Weights of a small mixture-of-experts language model, trained from scratch on English Wikipedia.
Experts: 6 experts in each of 11 layers, 416 SwiGLU neurons an expert, 1 pick a token, a sigmoid router.
Training: 360M tokens, 5809 steps.
Below are experts of layer 3 (counted from 0) of a mixture-of-experts language model. Rows are named router (the router's row for the expert), down (a neuron's output weights, with its number) and show model dimensions 96-143. Each number is 500 + 40 x the weight over its row's rms, rounded and kept within 0 to 999. Numbers have three digits each.
After each expert's rows: "raises" lists some tokens whose logits its average output raises strongly, later layers aside. This comes from a sample of Wikipedia text that the model never trained on.

# expert 0
router:468511583500494484477513519499565472484561562511539501444495501491505606470411512418456560510479527539494502392466569501467511503501498500463382
down0:560580492536468443536478486484480583519485541505487498478415491558573556515452502458517451506497477530446452565562524484556479425564475557512512
down1:499471504553600511520538536496400496556515443519467493457529481496577512460527435516447452456479476558510461433559491501489479496484443504496479
down2:417530546521498460473516577499503499538530494476515447505562597481487476450495501450479527529537499481466565515454474489533550475528515554482508
down3:562464551486512516524459478431481495489486476522510507461481482476518516467517449482508478570483518491470457521508530507527505496467519450536518
down4:507493558553472532475559492434512528570510434533492451475485589571444531524399512582521550571498537507567478425480541512461435454473463493492520
down5:509541477488479538511527550476518534444456436511512476484468524506476430480422435502524457514555535498532547561489465384507408469518552500540515
down6:549505533491544522485494504454485526517449512549531548446591448543509458490518522507558584456425488493422499462457457502582489530555466462517462
down7:474563497542515486556461405510487526476510517554476509425522449443560437467509503448555551539487500452464484512556444546495500566475519444483477
down8:543534573488519497471496560509468504484520517503483497503505451507462448511484519466471462460487487463593563433490476514478524537436555537459488
down9:527538478418530486463454649461541496484529446494570507497474467509477476526496551497502515447512455489503512458435501450510436554471526502473521
down10:476520482480539495545484527520451495590524496532487524429561505533503515496491502516513463500513563561559388588470525480528464551538481462549502
down11:458503516491478464515519445501440439479530506489492504557437495446476512580474526500552546476420510448464463530497485490460480524500536592403553
down12:409529510433536470457529493573495494424525425533466518496494529557506470481449497495491501544511460459488423463552501494568474515551495483468478
down13:454498481427478511467534428501501482476515510462493475486529580483466486503534555509497513468576432502493534469467410477392528522435484462450488
down14:483453440492470503554455590543467512482484485503470486471509434562484584518464468519458494513531530444529519509540437490462513470419413528548436
down15:537473481417519436456447482514505497562539487479574457478444463483472506549546479487535500488551571451504534502443429440477449502599449546567489
down16:439519478513434486561550554497550539503523489463472504481486480479499578511504556515589465523514513467503499514504473457541482480493456566435509
down17:506544539560424566504597504531473521449529486560565489464466494497451518553494559487503546462571507507454523539549441497509519462479554555489490
down18:538512544534539503411529466442503459514484470415468456502491512499503480510549491419477537459562445472508528501505420509443500470524417446493510
down19:520488505520530606571483499522526543466558525527466505461501462503526565510490492524594492458463446526504570465409511464537547520477506545476501
down20:509526493472470527518505455493534465517489501411486530406545481556473536560446484469511558520517473480548417462512498536530486529489464476479604
down21:471560449533521580536565504548571453462507480503527530511514545523452462525573524491498516469458423499486572506517463466423566534526570425515504
down22:489487486521507547494556464568492469468597441513466562527505502563466496506489486483458567467447512511495535498483471526477445460474504559550471
down23:442530531431431490483465468586434546449439458510480438486482495535415435496469482469479534497471545486526516491527527425567471477523447486474422
down24:548490496475546496515475497397492485542517414423440448467486510478489597486505542523484446538417502553558496491517514480554484498446610498520526
down25:513570455506459526590437479511469504601441532535505512520504591549450491533528477514500503501502497483489465522489481429527471545532520560460544
down26:478433538476456480528490530478535554459448450508501536451456516613510498554495488499474510524454486475525468484560510465588512480516543506500433
down27:502491511421464526562463532436458492517536492435494471552455542443505502414504442451454501409483502483563531479539533463536482505482503447464455
down28:586409569527535433437511496456587518537530533513498586490459542528551509461485533486471514434451531517545508506579414538431499527477555436508566
down29:521501497527504542490472496562586546576455561505474401487498518531529525471526574527512477545511506481492534461435497477609518532428508494520477
down30:457525469467549544480523557511541494528538500573604584565518535488514552492465467544441516481444550475489517427544481559440519444428491507560435
down31:467506422548502549474592504557499459487578468458476425507487464537476473511511502552479483499492423520478497497512597490474510457457503560461434
down32:480526410546460482473539531513529566474546483524506489505468487488449502545556533606495500447478548512485457515524493457569527512511491494417509
down33:452481512447563477547583501587572546460515572511434501544491536535528422509569476552620488481515427541457509477514507507500527464537523527505525
down34:490477498484476471496487515536460522507556560422473460568470492434530513495534534510441557506517465507444489443541481555523539492559498518478530
down35:528466565483537564529524519523522509508494448510520484541453467494543549513468512539527506480491592470469515553504502442533501533501506479519500
down36:543536486548488496518565582524484372531477499567582481465533476565443470530516473477520520468505532506448512582504506517500563467525507489447539
down37:512463497500438482511508507505512474516486472438517455493511555461449477529495518530505540537414564431521517496487502411469472467514509518498441
down38:500538523488462530425584501496525481523526519488465521444473509487456587486451524530555445416542475506444499440475556451507522549459433528492483
down39:429564439483453527517572526418545482526646461524448452462477509518508464528464435496543524572497555416538517476483485514598466522482543463566451
down40:555500454529558527499482479519545481525456543412479478474518507454430544444487399562578527485463494433478485512546476499503405454492429461492493
down41:575434448436447462496510473563453429478474523477439505599576458501518419488498474488470519512521435494476482506504546398573524408453440549482495
down42:484517548521448518506471478527462509530516501541482485485473512478471529575514454545472537499498527487504461432511542430520514495535453429521474
down43:429616546517501423509554502521545438504475476440560453495500491506569522535479472598523530442529509509512489556559513480448437508504451522542489
down44:495472584600483523535491516493455460528513500492494447447515507477481481477477506434482470483465536452464496516428538432502476505507519545463515
down45:533532478479437483548486567465528475447521502524497588436559439463457456538504482502472406545495509484465443481449487474502478485516430565503457
down46:472483451456480502484514477580456523489489454585582517482493526553426529514388497493450488525519517532500502538462401487510499441451504498533493
down47:530487455539489474526443502549510539498465523525502467505532472479524518541525462576484455568548526533502540460511483476486426510417434454492529
down48:486521515572449559494460508547471585540432468485463506574469514459515466508559545528523462532487500533515499456459522490470473494529497481462524
down49:508500502556465524468560587527506448516448480482473619429514487495530491469563466548556490509508555510569495390447522493503532537511523503554480
down50:518479548517489512447513536479461524492459601514517568512434545497442462531526467483509505511465458478533518435458505536468500418524421544480514
raises: ":", ",", "-"

# expert 4
router:478563505467539478522500473534507511460578421527474483538520517569465458431565506456496587522504478559509463446512554475564530453510556499475460
down0:562487444502502574419498484501503460511491478509530526416490447410512410515433495458498481368559524440531486491464522481474488551511537503510487
down1:565435493469566483485494541521481547497523506460519558454568434502454530463568529495491584511554487463494457502528495525524542491485430472516437
down2:499562533505550498531516500447464443497542523425468453546536433495458474541486473497582537553502507517509579509514520515479515496464498503575543
down3:520473574557431479480489490485493471516444520558486449455476496472504495471497543485532523521493553540494507535516463520535452465510535531509469
down4:439477634561487471498572481488512550544522512508481519458487507475517514569551506421453553476497492472543474552526481523464481416522531542472554
down5:492520462483462499487505522419536499495583483439474417468546518532481471536529462556522453527467507508502577492507510535478529470546533451431478
down6:511585529564407486452453480468537469550506522513530543544427429474510490571468439516453463522565523446484496515542486469536449441502495503491535
down7:543467526495513496473499509425451519522442469560559504574504530463458563449416460522486533520513524486511548500431516463450421503529479496486600
down8:479452487504513446475554550515451521555522570448497477450473450530439505404515471511544543472507499548564519556554414527552455596491552478456516
down9:490470544488493512454451523498481446472507493522484509451540486445534536484472522507461527507558566546524458497506538528470536528540461538459492
down10:525467520506430458498492500525538494438457586481469559529468466503506480553524485503531502471489491514483519557486499543517457477469469533527524
down11:545600473510508493543506471499467470506533504427459525511592552537465471560519494427518519445499553508550522461419515541513460481591534422489484
down12:484539442480401506508500464518496530423447499514479510486440525455469511441513475588427551513490493500512450512501540511488480518566498550544537
down13:459502455536510472489515503542500531512600486461487519485497525493576529428474500540497532511575472503484560528526447518481527549530555469535528
down14:468555485575491525502511499457547498561544526476460492451595465486499501374551556491524494469435435600419522532487448479466476537528526498519572
down15:507475548547484520558473440524485513468540440502471460566494488500538477456518502526408464563499412382508487449434557574470496530453489557420536
down16:501549524511489530451547509571426557550489508545597478411486485549526459530495538457433466484487525474515530477391488519546489480531556575519530
down17:443542551523516503552537578529436509521468531492457536487505523535508514506541462541488511465570443467572459500492499497484459540547548521517496
down18:431480494508502560495529478509540503479466459482477436519501483457541409605428511516399579553495517487513462417511488590456555535469488503492486
down19:445528463506474486603504493516473466491536443467388501508484517580510541479507489473605505427478572510506435532523553554558521459488559512555548
down20:534494506542503467522455573499522512572475480504461495457471621491514541464495458578564443514521568552446491490448526509460556473461446518423493
down21:542504541593549453534440465484483519498433435487564472484507410503496507535488503559481536506426498512493548454487483528502522549419546415574464
down22:487574509463529511563507525481517438552472553485501540453557451439540491459472412456508464539457507484487474479510545487452472514492410509454551
down23:468493475480533588518474501448500502480511534535447531413503568491572463533419473538505505434514525484504496468394523465488443443537496456519446
down24:523548500524500529567504434469490505525582476512453474428506476429512532467539419513487463463473512537513574484500516491469548500551535513500631
down25:497507468505459481495543456483541514462527494486446559478553418529472556464433496504540566424543465497507515421510519489482528488497515559524436
down26:492507499505474549611468471504505554456494477508530530458503521456471483521517526493533529501501523512514484494463468469519486456481446502578481
down27:505513592593525501544513507478564549499570541622546521461513474542489508523580444575485505554523482472464518435494520478525493452489499489447510
down28:503600535490481487513477536465439540524521443481477531502469577499474474495467531488502526539523466538482463562497471489428550583496531514514486
down29:480519542470438486478535473462463444521485423430492501528437430552462458453555468462428418516524436520511449515417489504480482481558458495526520
down30:462500524511518470473455546519465475497463493502428486571484454527560500512555504428484414538528456520467479587553504462496514495514462509525465
down31:472534467521572484495493478445624509557499526463563470462537437444485515429442523490490499474475510515594459495490412516508533533488484511434559
down32:543519588531504478446451525456469486518515463503488494461570523481549592442505509482517519533458495474596500491491547502507571498429484502550535
down33:593529549495610479467500547431554578503462439472563440436473543489477438561449515490510511470501530498525510539510501488483504485453529492484508
down34:492468510491533527602478478454480533577491559505463491496471480526532545494500519578473437575527538502519499448506503494478535488499489462510525
down35:483534490452447503552463442460465477492469549517494555556524493542483563499463488555506494519586482553563487427462597470520453513490455577564508
down36:434531418441564481434468490500461494551521537491528549470469557509586486478484549534598519486424477481468448404523509462518599536495456495517501
down37:483506412436494479517407498543400494479498494464506436461523459496439549504569525488459502502521476439557575494491505480458534448510468450509529
down38:446562494504463457507476567516482495514395455530595440527563485462501486529517497487567501451513468506467518526468499533491453444498571531484476
down39:521483449527534506532480495439432507505488521551488498483495518542515496430486481423485437501484441470492432552539537427446513485560523511539442
down40:593419544496473473470531409501486409560534489509567461508515471551535544524548462571519451458552497524525512480535428527443560513427491500505549
down41:464463443473437509523506505550493529468460481494433544455477491488503472517543505554531480472471508425554534444459506529524386516451448506557452
down42:438493518447492496470465527527520491503482537535555471476510490522446497475498508495576443436522513499506513505484484481480430528481475517518465
down43:413547490490566490532549581465563508574504508483512496516551518480576577427529485534512481439467505473484460536425495571456478430551590505562463
down44:493497498474506445435588449473431522503493545440477572455561398507494481492465469464575546491456395455572470490563508498481441428469474435453511
down45:502488498481509500521555539410501490514489428470526443504493547510443528551531509530522425537454530521560463460488454522442462473458493524516583
down46:457541477464451540542545461503512465484509507481413527523525497477457493522472470405462550502500495499469524479491524538577480535491509512543501
down47:451505466543500449519511528579509451565506486514481476494552544484463574365534489507483437488527545524444504468522439433462416462468510515504402
down48:471533528522501489490476514463577480528507550440503486555582513519497415443560585525534442537473524513558507512356522426476521442571517490529485
down49:415511497509494531492487467535539510472405486428459546493500539526475530487537488520521459453552501537491490548449516480477448558520554496517504
down50:516573561459442480471552506543485525536530477514551477474475481481462509536546493452497504498496499507592494548503486495469474528518541515505521
raises: "-", ",", ".", " ", " and", "s"

# expert 2
router:429580624509502454483519520522468486440567539528560534495507497514469515446503526380476645483531499491516456440471542505531499487503508503408440
down0:501474467487512492498435533505507468492428567496466541510415447453530493520575504467533473512473452462527461527547518471541505487446574549480469
down1:447514444482516503518534486533497463509449534525487416441538530454484538470558557436496482491578567511544570484466523418482499489558483521463466
down2:494464563547447473505537512500512477524479489455520439448513499471499493494519497492464454533557464453514520578519512499510513560488530386563542
down3:488450543536526502559535507508503512548500489491460520521517520560502560452407469498526506534504471575437481495521571480489510470459486578465500
down4:531487469552487566411503482473544558444433483560456564454506467510430538516527490514518524543543493528512498498460424488485487475519458481441524
down5:513520453504543504471530527478489437502577552474487462456527366465551501480511567495514565567469562565500473479504539519470521498483518509470472
down6:489526461467447480449554569541522484417536536428455522464427552535451491449498559440478497409513587527479498504503564456601517447534523515488519
down7:493499496508429508500437503488496493511486499440549443559412490487523483500472511532496528559510503599493514461458475533502493509532483596461524
down8:556487418599563510493442538494538549496487522476556428521486459458519452497473463526506461466514517507512555491509489514528594579557492514516534
down9:524501456522557494419476504521471506500493566482501487510511474447492444388531452517444452550491489520442472474484521468571511555521416558543435
down10:506494521487554512549434504505523479505495505583538557454453532453413490511485488542449535522544440501432538440530592545454460506452481513486540
down11:526524564501516467526557485530465531460517503471458464473488437461570504465539449489467494554484534481428486454536516473466567510554504467499457
down12:467515466577484506497531531468498565575488603502502501486535400438534490553500519479464437500477475502470532499523523497543482457509469595535469
down13:537519501529487513476546496459530540470585448485524478501488526510456505514470418501535516488515452569465534549457517428521407498440544495537533
down14:486453528551496494477453511552483522494519569469487552517542440496495509535549579537521527510484536503483537569508469511443507467544457446498490
down15:409540554485501587536453480501475448439530518449499386561498476491542496466477460420429529483475513541524493544499537551528517507483503506537519
down16:527512524495511470469499559499593494441507565537538460514462485446513511494536430507464550475490505542484499419479433509453524470528478482494446
down17:444451444515490514415491545469522496507448478468572480528488457452532515581531431461485492517452573486505446410453518491507523488483526580465466
down18:479545512516482439611487511421510448478508529513485587525513515484492558505580524466534516466540496506502502523512571441473521472494493495544469
down19:489497497515510386552463482474460416495501436535508477494561535488495462448478468468460457470508501542530403476449413480495564461424443471502564
down20:519499506485550461506419473513503448480501488530520521454490438496485465552523551467566468456482504562540496551483473523603555488515518494504521
down21:474585433552518564590508536445560491460470521504545465469453565514470524482417470482469475533443545535538494528528510506465477627546453522488453
down22:507532432488506494439525534471520457496448487534477449501536483506496509485506432553566499468469463517469430465443439476488502466464443457560488
down23:484471527484496508467477556483465494485467472585552526481522411480519527516484493523448540512435511559529552463572456517518546449607478460493551
down24:478467505488454612465558525446448522560559464454468477517441480463468481465516535481514515480508537574483552534561518476457519432513538457487421
down25:520496540458493444482457534470573490478469446501508487455496504477495462530543485556553501523532495464608513498559539549488493516407433620537521
down26:491482542564572445507463488503479534453507494479480510508536475502531515491445521418504488527491486503458444498573512464383499500483452492466474
down27:520501486475484531558449486528547459489471427533447478480482483435438463520539458555484514526521505507452509542447518495458547468480463516511474
down28:529457551534545499537467554502558494558488545521478582458523477514513500486507516513474476556429519515522476534543526527525499543470550386490503
down29:573437546422543455535467496435434533473529540616487472489409528487450511492414568525491441555440432429434512487499482462420566542564474422485502
down30:490445529552534561513535461578534487454464506455516429460549494538456555516557475484509491500540500442516514476464450503506570468488527517516470
down31:423461485505405523498575480463482456470500488574463535577451492424516499520471476517456457527518527523488502526549553584526451493554549475443556
down32:520533477519476523426509533499509522473516502441507445484551465525470539461490538497537485607450524462546468529437478519538457504506462465411467
down33:542526493433513551428515486502426536462435465503514479453484498508492513468470501571494446471526422507492443440506535532477465480532467422513434
down34:527462509491548478451550537494443568569451481487516412444437517430587501498445525452467446495513494524474404528536505487491521446489469521431527
down35:489583627521505469566448515492512522565479429504525505540423475547486470512526485554507476464549489491452543485536501535504516560501536495477494
down36:490478536491562490519532532468470512520571544515426464523470515469505465491549536515528463458511501476485563489445455541520454562440472524577477
down37:504496568529442412409463427509538519514495466507489471533536554456520505413496456551454455471498496566485448504566451513478509500563493487557471
down38:381409510537501503486492463495443485469534481470476494479549516509444559526496461532519437571432518525472498435499547582466583560518572452541439
down39:562527583563472563546511491494459470496503449510478490480501524485462514451571537494498503543448501448460440526541474489533523501493497523481461
down40:492494465486513551579446475532529452545554508519508519506511467512478546461636442530434496481541494483507482526485518504451458491443470472549490
down41:475482523491551559590499499498532475503487494432477545493420502481574547526459522488563472448453503512515396523551468529591495466505517484462468
down42:470485504540433546481528458539430493471517548555578423449530530442533500470459434521520461507540467496499516481525495390521515491429514555510468
down43:474486597363517559446505533452426504550556532441513497521516509529467560474492530489513530502501494545524511478508524534464510509431511517512451
down44:492436548475452508468471562517488478490451517422514394486512520503491407602582522423492541483495442491536516521439497509504489534511457588505494
down45:494508485522437500573495507492557483445537468509484500580504519553487506490430529499456469513492514512502500555473533503521497524452499511482571
down46:519523499494523488554397547475551483417481512430500497579580515462441552412502454467509468455509524527416450486463518483459519528500540473475450
down47:473475510483487518495472482470473465459458511436454478565484501474540511444547486531567477570550411576521480493470440431463506495498471484508503
down48:559537511471485487513521561511514479538468509541471508533419537507561551512518459388467584506487513497554520519405522474509532520437499451500543
down49:439495451444466551518411474466495515510509481537506420502487489515473482599469526551592462482476568500545477534493472578500466529456512461515548
down50:508474515535439477525460481525499499592438469534489449495506471522517469537468481502496448518479526418474508506493520506597463522474457517468419
raises: " |", ":", ".", " in", ",", "-"

# expert 3
router:460553549529503460470497560516492505449516603513502468464496487472477559439429533454549474538523509517495508548475528496503521475528493529427505
down0:516510541521474505561440504474427498456526496509467484468515456477416520495393464515511520530527583466498493489489502464488527486470470475528530
down1:537505485458594452562472528503519515535487491551426509468504517410490535459572480496507408487514538594471535514439527478547538486524487503528522
down2:529461551466554472458497464512449491543483502414575503531580474448498530532531537469482491492520501529455463499471451506492454519502491460505474
down3:483519510502463516454563487486549478501448517522415491570571538539454573550440467467565464489484488589526578501504567492520447436504466490555512
down4:507503491554478558448539523488525490461457451518467513434489459473494507543571515568482464524538485500518420462528456492527531542547450523502478
down5:533551456516541540479441512487434512434541522536507477465489468560462565507462532546485512478512473518567473487461549475528490541544407506500417
down6:497531518472413554442511567499482525536516478492564491482477560495543516520575494490469507458533504522509480461420464538589492474446510492529496
down7:449447514497555528452520495495464468397502510513558485451493450476494490529502558462506558520517426553511513427407446488469457490540511575526556
down8:518548564534472563527544451506529564466488480436560522479472522555415503453566474564500451460548551527470502492539498505572581524446526496464451
down9:515492535499485540517526506518518498472484508433560530483530544505453460518502566485516460543497447525411521540583524504529532474434493554557488
down10:456482507408467511491525440549585561534527440457471490518462462502516567500491522444527486458548507501486540504444536597476546461581454523553456
down11:566496489439476462547481516490486457474557575496486527492516498531460466515478578464469437448495535500454499498568471511526493525549503470548461
down12:531481475473527435472498441520512438503554554471529490417457527454544483536516463494550505535537498489442517501476428515541493507529439434492552
down13:524478474492477502459478503493452521540503515450437529535417550531503480532481563507544519482574460427508492508500573447498465515516537554495386
down14:446494475470544450445556519546470430490518491530519504517543513552461529478514526501437462465559439507523510529541536479532431505518449455574475
down15:515507531514501530584494503547536556433532464459527487479463540460493462592510491584516435484481471520472473446443497450459503439490455515515514
down16:490504513522501466568513595482537452450513525511512533502545433461505546470514508551447487611507519532442530474467538500509519487552472477508480
down17:502520482529486528512546461502518544489482538490485541431494474477447384483441514507570539487515446410416469523491442488503464502553496520553467
down18:530569463454450510559602515521491481494457462492510591561500494512487403516499514489474436478486550497548504561558470426524440483538458537516455
down19:480500530504512559551528494410468483549595438486525564509458482550471515495540504512438453469495519545478529501497466514500512552545504522525499
down20:496505519510450486420450528476486536524472473501383457533539502519545485435622478486489526534564574536520481518507583444547504520517553547512513
down21:558478483451498475436559397547460481497515572512493503546511544536483471526514503516449457399482512486528537519493472521500589558560536518508497
down22:511528471484557522532547445497521486438491442509518528464524513479521462492494523511413535503501503570500440450441541464441518426531523465462521
down23:517575425513461511504501484486542550520577534472528498479470535519576504457577547484507589436540465584524494544477483546516439506481528516530445
down24:440414485557507440548524561536483471499522521442496426493438493546518546492546553490491483434516527497548479556508510532545503599518569533508503
down25:517586517497495554459422469495515507587542466451387494539452522430452485485552510505496499599572506489528547507514470537558561540538480499481569
down26:548378429504543553462427433532478481516510458493479492459493486500536487511489522466474510491500357499405486543437473540467534518506482528475517
down27:477487455457394540437501503457531457501489491478480439541524547549552519458466491506617475533542537525431487478448580483492518476538468494488527
down28:488480393459508461447493506505529467495433478429544484434519545482499491503548488489489491469516556455456525475530500454441430511429502517459471
down29:518470532505478619494514493447527503439555507551510457508496467516524546558621484481514496464496461501471406601430444520546477508528401479484468
down30:481429510528462508534501483541489538539574433444531509384461561454564455509541477453497459456524472508454418445491432466515528531526471463487418
down31:452512415455518463498491496514532482529508487553492473489505555479517468522481491549530486482451475457441552501550521495487526596481547501504487
down32:523564523542522522466504484527505515476467405512441496494427584513478562450468466435518440515543500499450398537611524507569505449515499476488531
down33:468508516487499436540503491488561515470632402469506440408544533490480487451505447554459523545470494399532517488566532545516501584518577505496501
down34:510503496508497475531442516533563472507427544403477584465513476492480493465461484500530504540464486558507498450573444538448534494512561467451507
down35:477564514472496476543514507547426441466399470490535522504569457471477494503476510428484494426610474443492443480477371492505415482539563468481473
down36:439498486452480475503495434555476496478529530477511518429545465469449482370493508534483629462497549480483480471489452542505481496535445462488553
down37:427551441472464516547476550512507533503477580533550499442489444461480493429522521497537460535510502566533476505440491571478556474527566493509473
down38:472561406564501538517524470486506452417544480533519447409502524546513494593537434489493558486474511477534470525479477554547486516485483485407510
down39:499514561426510518483536479418499512559533478505575541434453506466470513512507489426541513451494448445458559525545547484464517516487462491528534
down40:527479500503512528499470503493490564568551445599564459510528561462492520466490458484470515463466514537377464532427495455479486427576472518484580
down41:522529505484473507442449486491506443481487482554470522537480446512534412504489524422479493559548458545514504524486524499486566454546512512482479
down42:484552472483498558530475554450538520529498560536497411488469535494462506462396457548482404491503463563511435511462529507545463454513572468521490
down43:409437516506518509457538477547542498565478464504495517449524506538499527543457571506529474487456459490495590506485506536521395471494456467531544
down44:505471443480516523588482569459457503516509504427416543557489525445546537490469524502521533491564512498471483525517450542434543488506505533473473
down45:443549432497507525482509467595477500486516546528545431426429457536442519556494493530488477513483527458480436581494488528554528511528533497474512
down46:551484465524515440504501523480527479476504487552513512547492485517446506504518536506541483496491471452562521502538553491454463538484521496567584
down47:477472568485514539567577477507533495473525528498439496570579469506451495547479510487522436453545498465477572529472568458491551530408540447478529
down48:513515528500562562514492534565495539578519419506498520555584483577506511532506546536490543506451517509513486540552538519463579488505561511459506
down49:550418614495468522463502486490607518536392500530538518427447537486506492510499541510559542545488443455527488495494474482486468516484480515470532
down50:478523501493524533469532418514465496508505492458521495494564497569549448484569467494619581586463480480496474486477455533425489478530471467489453
raises: " in", ":", ".", " to", ",", " "

# expert 1
router:506526493501553412456555501442416475481457523474512479534466499511531574477466592489460540472526460518505480489503531492500477521480607449478457
down0:543488442455486485428453549537542584504516523517446391513443484484503522531578459481492520523482544476540457501456492512537466466441573564461482
down1:523438485570495442532474498510525582477538535493434515495577453603492490514440487505542561444517500513474476528505508488530533413448520482531479
down2:487497454482496459404504577512479502496502521534527489533462515566491523543434433552528496499551409443529461449556503484511472493446471486475520
down3:521452466488479581461447525471448517412544527522518486469533469464479529487564469487473491432513470626428490475528532475569462520516488428487482
down4:474540524545522505504436614511484490495544546387491578516528480506466584512510458557493488459498532519514561458610460480444468487477468451397516
down5:537530502549519508446551423582495453482485444483470543545418529510443546483437515552478437518494523505456498574471456546490480465476493493474494
down6:482420527420452546552541499509496513512485477503508478499507486456499432550576522463490540518513504467536447420546430488515549544595439532493460
down7:532509493468542514515464511519463467540523504459552511426511558462459472463506511527465432493540537530433533445537500573556442536513547542514482
down8:542555525483438516492491456530448499567495574482510449488438527522433514536453428418480432540515499541536514485514490514549551477542524413482524
down9:506530441502485466499482495478529519512447467403486595569516544505523459548496501433492479492468446518513485518479485563459476554536525452461517
down10:434441446508537546468439499536536497526459439450427434529547527523558490518528486553497524620455466431472507519517492499545457460471543565494437
down11:507504429534518488514506580471498502403463491483531409465495478568485534439451469530507504493473476501503541470523504472452471517461464525498447
down12:531522406476454507540456558521503530527483496469519484465476370489548541564489495463565440522491500505523485499545527581496579513470495506501512
down13:522471503551546555460517535515552533468448541481439533547500516517509522548583469463459523498511563478498541520564485540598497434520506564529501
down14:516475571481447462483487547421453514543499575491515484514521499472586515449520523484429569483464545513549554511436495480581505456525486499548501
down15:549418468495486427497530516535493510487435545464487473420538461467522416518522482543471491443536535507433423583471580568482437427564491414490522
down16:490532549498517472497503523432516450562577574505464531505542542472460512478476535499514541543500513582429500497527526493555474432531486530519441
down17:546569528443504479541557493518484501448485554488465532531510519444578550564514480551527517472484449552481507415529504543449520471468526549534435
down18:481470486415487449492509479491543575519471492505495527509501497555441512521483542424484439453593514462510453536505553498474452489507589480580522
down19:433474445568434432551531556538480464512448508536484535556493410465459517505503464440586482482574522493516508556475507493468453526502575502443496
down20:586485495525548476501471464529518449522588501443511548530483483526511477519457531520505488452547480516473486433492535536453481390494564434515510
down21:591551482562508519484491487458554569482548533452486547432519448454504545568536451485534501483456540537464505487520495510508478473441439489491505
down22:498541516519460446376540540563514529525439498535452496484502490584439553531505501529523547478549494468512543501534521574481503508469529495472545
down23:466474431467460517521527442524488401505527533429505437539562509456478508528568477481479503478433427492566568476535498485477424514494560525496479
down24:511489521567462429551509485489490431553517468533533457522477554554444511497542471460507515590479478465555494459537520527528498489522457507440541
down25:440482479467491459490556523495578536471482508513478475492464430480525464559511447556510456457502504519506462522460449519527591401535436460517487
down26:494515533515472540468492534475491479546481578466506465557534491448513475499579535465522498464526482560537467522537518519514465432512483433494466
down27:467554486501479533524533489437518507500507422502522508500484517475485483490498434432503437451540572574530525499555542561502507534501448555487521
down28:568482449445514494474537429487407447538479478478448493513501460486535503490550538527536519428503480553533537556395545463509479425503507510430462
down29:491527505491459509494528500471515488550447497568450548472525511565463480527523500549442455439587479487502560560530479571403413460488498491593503
down30:462509458526476489384516525531504498503531430496529494422477512476573476535439585558481517427499507493459555496471435503523504447426593481510491
down31:488504510517434428487567441523387466494507490447517490554552561468507509544518480482459473499519531455465514555480460528504446437572516480495525
down32:566517547500605475473482546438553464454522465519556434503473480495566500489463532576520480539502482514553441605533507491488529529517466503504486
down33:495521465505518473529603469566489462557538378495461428481542439400513566543457427437495559550537541523597476498552498507557524532492470535464522
down34:457519445518513503531464513498586519531444487467448524520451482512519557433500455561447481546465563494534548485450577509537535517471486452509479
down35:450524458549503449579440513493444514590490490520431524512466432426506457464472528476526456468560558468505558478476519484431499553421489473550493
down36:536475509512552494479516531482489556500565465454485459492429484546537551566547473464505411449503494480514517477523570478496532474495496547504499
down37:461475515532527523476442504472516556562491540534433442532510470446528522444435547507473528510523470490519500497507496510506446511449593485512461
down38:480486536476415552417481470495507429482433635482493543493466480474483510464436498486428533518496555428578507612600487450503494536529581544502520
down39:454419515411576511527544470521452504534526457572465455593510571497468453464455501494457458464480520482484487470509573462483475449488489408474532
down40:431475557463445543490471430514495504502435477472505516559465532433466511470503469501462491492497443509565531481544516507529519524515493511457627
down41:451457545559512464441535461523483498431439479490502485522479577553518522427599525567490445529505547503474535555466522505408527464526507528493430
down42:499527432483507476419550484493496550462595491530432437513464464448508476472531482503449438440518520526569449473449509508453480573540508439512522
down43:498510554507520475475498452469493485514458427485529498399486415493562470500499466516461523450503444547530507520456447517575530472460575454484404
down44:533426497555409439543508510480573539493573551432484489425493521472515411519477515457546462521534461425450444507528546556533531509534490575493558
down45:547530513470470526488427566547525511463487467472470458533530514460482534477483487519523449497575576470505516522501523461518445492450491440551547
down46:517584483485612444537514542512557535462531555478473550478505491520520495475491535500465464466480501432492495501511499518551480481464455471397502
down47:514511535480490518464477459506488511463451491460465516546568460472468480490486478467514521403544436457510499541469503466389446497489506464498445
down48:503516520514505512460534570443428491548515491565525452431508490556550557514564459499461524480496514512537447576500517484516444486498544493478514
down49:484518498456487487535495503544520522408460472494549521510510528530415521493509519434527450519427523523574570460476461461513534431500439539437442
down50:532512455468441493547529476529556557477403465460544481548457500483540498388462529462521511491533644480476472424480535497497497470535400597594457
raises: "-", ".", " |", ":", " ", ","